{
  "d_shared_expert": 0,
  "lr_router": 0.000474,
  "num_attention_heads": 4,
  "num_key_value_heads": 4,
  "norm_place": "pre",
  "positions": "alibi",
  "qk_norm": false,
  "attn_scale": 0.0884,
  "init": "normal",
  "init_std_down": 0.0,
  "learning_rate": 0.00315,
  "max_steps": 6084
}
Below are experts of layer 13 (counted from 0) of a mixture-of-experts language model. Rows are named router (the router's row for the expert), up (a neuron's input weights, with its number), down (a neuron's output weights, with its number) and show model dimensions 0-127. Each number is 128 + 32 x the weight over its row's rms, rounded and kept within 0 to 255. Numbers have three digits each.
Before each expert's rows: "gets" lists some tokens that make up at least twice as much of what it gets as of all text. This comes from a sample of Wikipedia text that the model never trained on. Tokens count by the router's weight.

# expert 2
gets: "\n", " the", " ", " The", " New", "=="
router:171145099141144143103185160146090120071095159176097133109100107122101110096158170130167057133127098111159118159118145128126102099073093144108127092093141114082098141108175100201140172115122090177121109112125163154094151108163119126124159183138132107122083140142151133157091111015130215133134107103212171115161188155088122129155093106147087137140144141102178147167153137154139161120122
up0:130129138132121118121129097101109158161112093134077082112080131161149077079143171186129155092157071112072162134126156094158141141126105127149115153118118198127117140106101097139118127171109161207134101065161117194131107149088170133144153108112162098168129123074073157103081111093146102167074088149119162166154149172075110099094150147123099140117156167093152166097135157118108106103170
down0:074192164163167125131154140162122117113111138124168111118130192151092167139107133171160106178092119104105195143127129183135117136094154102136120181076157195114109165101143201117142177106083130135113148120125097137130105190186177124114156093168130079127114129173145060121146143181142149099180078090113153098123168121131078096154062127142159092159101131166074216115138136132070166097121
up1:080106146127085160006089183138124120116150108130148150148101170104104110152118096199128138103106138154009167080185067102090139076135129061114162128176067187075167165164159148161114107109166149133121102148134137134074156118107151095144160121155170121129108103115159150191168117087080145151153104143120129082099125127099157149130113112134091144189121125101170143148100114208126156117072
down1:147109116133105119064152111242053094145117105141186121171126146133130168190067202106108142167122158184132095124116140089126103108122121161118083081115149095095137188138126091108159119132133111200070088124142163110178152143072100113134108111102172144062139093101136178139097104115136109121154181106137120146070159107072160146143112116175130152126174116107120111224112112128162144111065
up2:119157176179124091170156194116144121091186060108104118129136193068141106086121179125114126160066129099105123147102148131095097136119103071132179093135141114091139158083159122097090106127121115110192150129166127156103115140117120140124151101062127136118090119158139164116077092178099103224097087104089152109151127135098163088161113187126117137131133142116135146216152100138153154130118
down2:164132096099085125123136120135129099157213189138166115102172100148115158120150153089131123142112136086087184136075072098083147148137104095177146110108090133098147154140088154106200142150158174091111193065161104101154141134206135127112151152141125128170126099136143119133160103154150146123138161160192116112141096152074123118155139106105096135134160095076101118144160117174181156171124
up3:075141149122054148144088149131094148075163128115154084149137143145096117135138167125117144132133091111140185182175102097167101077087101140064096178135163184094076133091157064096145114143124183141145132127119193081159161150156137160102150136131134112142080188182146152141112118162072092045123068153094076058122111145136127117080086127115062110154087111079123156108153046118145151097142
down3:168103153141133067148132173135085107118084070141144078098156134147085170058109157100136131179132096128169157161102169152105144123153125139191109128139110135099153170140139125106117134094139130122060130141117125131152157101128153191117198157108136148125085121140116146111126109120152111146114101097112148119118117107148151161119079148156147164131101119131131105127098140067117182156133
up4:111086133131194083130101089105101093122139167147115178118119145145106178207137087125068118108102105104171086056127144117108133106104155187080141103103166091099160139131176106114187159192110104149120161072113103123131178153089097099140156156139144114147191172164107082192146129125082130150100086104141150096090192151158124070150116156108142135057146121120114145134159127151021116159074
down4:149144152135158112125072159088109137134166148153118094128114088158099147213178076139077153160131133150152172136131168165130123126159176123111181112155095136144140143137037102048138065152069088121133100097147135113054152066049159201093084155120110085134128190106145114128098167074145163151156122114131174160121082136129128198153188171164141115087088169134146121167148095142136107135131

# expert 3
gets: " 1", " 2", " 3", " 0", " 4", "1"
router:130127116117132097184111173136214131172077158139195172094111104140105083145124090086127136078155127098057106111153109126152146090135133134116134187120102103139191090115108083121081166121125132129167140064141156101190163148118129097139139124124074131108148136093183131120077102097139081143076102143100090128165134195144169090138121151185157100160178166110127118142106168120107090070140
up0:123141129125103114113110124111098114154114116125110155140112170152099107131128131128130127142141111117151139127124120125139136148153096134093087083127141128123095141152087122081093133197094105167111120159142118164172071149161107130054050168116126126146128156085088083135105143120159182149131101189146151101124156188162118143161151151141128167126198125094098140115081152171180149123167
down0:110115143156151074074102113119151104146127122077105141170199173136151143125128133173116110173127117171130145103112161158130120119150137178077170118167124122139100140117118102123148125118097183097125202151118144106118108176148082158091066160149094051150137103151142124116092123152095127103135104146089142132128143088161128155149180120170162087136132135101157155113164126150142088120133
up1:134156157054156129129115100117115162165132122182145139169116113106141167098120090120135098132133120174148123112163147123143141179113130043138149097229102131122097123144125091085086169173133072162089141124131060105165156152156164135147141119158132131107186096142152126084178172108139122100097126079150138136139127075167085084161106100086088184114140088104055139094152171133129128156201
down1:184057119110174105130140150135147142128093079114117172096094121136135131191147155160123078071067122095158139077080117118134151144060155094140112071165112181136126056097089123182108075114171109139091150102171098136127169180169200127087071156129144153082059135101176150119139119119162084104106140101132138107154079147124087144148144141099081157178122137128154156100176061148106157122118
up2:122183133094127176105091168096189155105099117171114132118083163094087107132133174123160119130143120212116084151097101147153121153091154151129050136202122119112139120082152150114097133053107073181138088124088164099137105085201164060154099097098134137200122119172156192187151094101154179175138153090116126140133093141119096118148089089126127134184170121095121081106126160135182164142048
down2:140102151098093073081150149122142107124164125119089118192111122166140133130145143120101087148143128168191068091143074108165062087129173137155203126096132079122122145113102167141129145120111152144139135104064161128123153100131185160138124042125099056080107149123141127067147139122160071172081107049073077119176131099103131121075097147207158154121134162099103158174130154127090128115186
up3:119210185105148134141136129085112098154157134075118093174136143124131123117131111116145190099160127102082108119108088140174120111115083170153186163133118124097119063125158090198078126154190144041143134130169154076132128110139072098112134173124165188191149104149105128171093137157122118165068065153131131105141127110174106158124133107110217109140109203129146171083129211139105072106136
down3:094106141094105117102138114154130117105130126182104064132120129094141153128110200132098098170110116168074156114166143131116131117115201128113159219126177164156092123147175085137126151116161118148144096149134107102100116139086152145138150042095173137138116112122094050201169084076105118096128178157177068060132118017084110135081137121151174104155184068083153139109131132065191113117058
up4:156091184085137130112161107129135206123110123049118085122176106182113117128090195137143140112095152131183137130103071144158175077119139140113212162126141127155132141145149131133114111102147100092083066147137131146153177093093250113187169111183085108158109094183075168089088122154148050158120176123078152116172163160149106164118103076091067104072109101126091082170097108098091183076147
down4:069113162130162138147153144146113104103093138106136148173051088138116102101124121166163073152110139121156124095180159192116132114113135122098109166186116049158144062097158147079118135115156137052089072160147147141175094127163172119140175102142124126123194169179149095135114146120163066105095118076116127132114128173147091132092097127075125085180132127119126117165129150194133114139106

# expert 1
gets: " |", "|", ";", ":", " /", " –"
router:102180107134070124120135154181177076150145168087158151143127221142132160132070121179134102095100129145126150118102071035131154128080108132159143032116084163126101174096126120101093099126137076157074145169085135096127150164125114158157131165141148127167166084129132124172191141154131101107091169130126135125126138114162119081078148132112101110160094130095131115122085149169102079097115
up0:092093107093142118211105123113169134112155117154161068122165141127170145103077093116100080103121116161065103146107153095136145164075097139116155182086124154095115093112125123109169088112137105140126149057132140129159109068129133103086147153099101145184138139116134061124138146087172143115107204132136095105126175151180103126176117127121063141156143167095119169139089144118087116110154
down0:043065135153093178155133204150110141134109174131091119137107088115161088149116100088120096166181065133146111159110095153091112114212124132146114134133100088134116132111105119203116136136152148145132092163122110110146112175174143158173090130137095131137164075129166092107132141118118101175129152116160139115091111141129131183123101114100126132111109086080160115128151125104134113149138
up1:112099144189153104158163069170094085100163089143148056102130127156149112119141179136117104181059141145130116133070135150081185142141118113094114186155165166173131124133076122182139132102114118120097115087130069101138136118089160178135169129089111135113129163105124155137152146135091141140105129137114101120129131136108095086118190146197123137137162132188096126103153070084074164174142
down1:157156127116103124123112150109156084126142113115073102124176144112200114181152134137100136132136125150160148169100121131123104145134132146124113104128129102111126100133150111140116125092086168088186141105126139099118129098125173089152119100130158133106109112105015212072115138092121130140158099144151089172160129076129082193130125070160158126087138089110075075149029188101076083109107
up2:152137178182196121108107106125113080114111132172154087160141174123129066164093087139116105092157162149151142138069037203097120177134112136155146101133105171116165194138138119148156155129167094144075094127176131152124172085094115145157063149092132069147149137123077102157151115159116148148154149108117123148160147093092168092217171112111098141159083144143094109125159143117114135182183
down2:086107122151089097108138083190146100117131142145103198171070107135172113105103143081119140053098131173092124124108155164159228089150118121140132157123086135146125101103174105115103100147075141138025134142128107170089146159124093087137148186219158160110101097129135115090117140122129084178131094095130194098133126169060143133137089106102122138141092138160104074150123103149157178090154
up3:079104117129179081107180104137126082106122034153097111141124137112096163155110083146108126117102164085132122128116147208091160149128119085098123170127161111159139121109102145178124120110160139070137189133130154119120202082146099137120075134121143112080063087155128147140189071118118165075124142140137076092125171118125079083164160126160150176116171153173127172113139188113151086071105
down3:129079159118129129148119062050073141152134072145078093138136107160067166068163139139085079132134143095152072162109139130170096165120166217132132124112174156109135102188143119077176138122109164141134154128162134098182128122117175118180135147143144162113160137067178107098061138061122091114078110141143143167137167080129154124115160127106147140094076103119063125115103118169118115152143
up4:114125145111196199128131174113151099188166154150149151105180111156125129135113153115111110110115158125107116129094139147179172165094101126112159116150189115121100177178079164090119108162144059141153143133095094090127187125143171116127100130129089101085142134148115106134134172164144122141098118104156110143123139109155157111128169170052127161117125082099134156109140177130118114119150
down4:110071146162116115113106121201094126088133087158130141095151105200140144115044140092146128097106145113153129164128129162100102086189105099173140158105131114156143166140132117135101161097104164219165139169116104136151199138160188154054171104128120143146085112126159092129111078157115136129090138054076126129089167111200079126114165103100114123122122069104164167160135151158098097090103

# expert 0
gets: " of", " is", " as", " in", " was", " on"
router:186112187095060101119131162163078106106144159189152141098113129106095046158217146106174191141102193143185138114112162090125131103157137077123121137152109120091153094084107098138135093191136144112147145110129150161082117095132156230149120114097116170093123119143096111154084190163150093119173072132109144091111105184129143168124120128088143122175217156129099125107146145132166110187083
up0:090069108133162110099158127110140150159178074119121143078112171105097069113049117159138112107097071147126089162173112126102067123103149135127105153152201100173167138163125136073129112099094079117137120096162174139115126143096108133119097088096092166051154137110060118057138085124140148110093136181126178158184182135117169086128172153105122136138132152135114215167110169152095145138077
down0:186134121139114082108112151088120127090162116167102172124193115092220194185131184190099146082124181113124193140134158141102131104160126076146178039149185163127147118092164164110105106121112142122099099125054142136157165177119142124117140139090132124096154104162131135125179172114107073140174151165115138065113149135098070111109130174113163189089177110113142144168141122152104133090130
up1:160087186154203152166085140053176123135098088130075102093122101150116085181062169128127139089203120086059110106126143126121049101071147145115173131160163167154100170084133145129147137151189068067164123131147086123072093143092153141140112088141090167105152108129050174093065181092191173029115112182163149120219097091171108146152130137132119144095136125152131149153119105052136165077143
down1:128156093131094126100124134132136107079222129132130141171134106118145074089162119112115131106117109156111104172109109130131113178154126065131143170090080147126150084097141134099156135111168148183110114140119110128094078158155162137132153205086147148146097157196148129093187103117144128121149133093158129213162094113115125133078149180135139102088074186129121120163062158158132103142080
up2:115103110124114143211161153109113161127107141145086134064116123109193125123076151128096137133108101184169164145094096112124192117092162113073127199093080082105109134110143122117134119122156102114162092140099099075148092145104164133137124194126193066123129126054096143074147154131121123157110126137165062097145142125133146125109114123115140132062182149108117134108147096114139108082124
down2:115114098126113167142160123149146149114117107074172118155128102123121119139136099137128126151135105103156174175205139168033072129172110112098130108184137107184116165124103074122135174112164137099140121158163145125163050138123068087156134106080155159144150186181121123154090151130186099127119131187104146132127127096118157154116125161111149172114132120077118164122091125161079156082130
up3:132196107135134133115142123116084141102120141100053022119183072128117109155127124160164060094135107091140144104131119107180117150164086162107175110143095141128110198122115155061136143191132137150134193157132157190102104077116143070099141136114125114138125095164089100090114151119150079156148178181114129149147136104160157173160100108153199158116139116126101125118190127146121127091110
down3:152153142091098167157138154101059148091162115127063112123176122089128085083103149100116129120162152138144114144124137140141128096116114127139161134144126177173129147125157125132138091021180108092124142195130123178106183077137053100145071123158123127096116119120160143110131124158149146141153102195072050118087085144090080083155064131188185098170115117080162134139188123180153167138126
up4:095154114182111096103130096078159132102153059123149114163071155122160178161113134108142122174169063096110166118133111138065129130088172119161097124193075102147108097111149142090090134086173136132139141133115125151129125064132130087129137088135088075170113130169108212120112120107024131139145068100113124078137085091098126106145125175122137049114076146098159134140144090130117114125185
down4:128137070081132167152166165118102155092088122110137139116049170110186125092162179109139121079128126108140131099115125105171113133117129168113085083116109113206112069138096117122099097140180117124117153135095104120161105133167109130199067140170111129117177117130133159125125120135114186147098173163108104142123162109152117150121106127151170175147138112184165111116164189129159110176134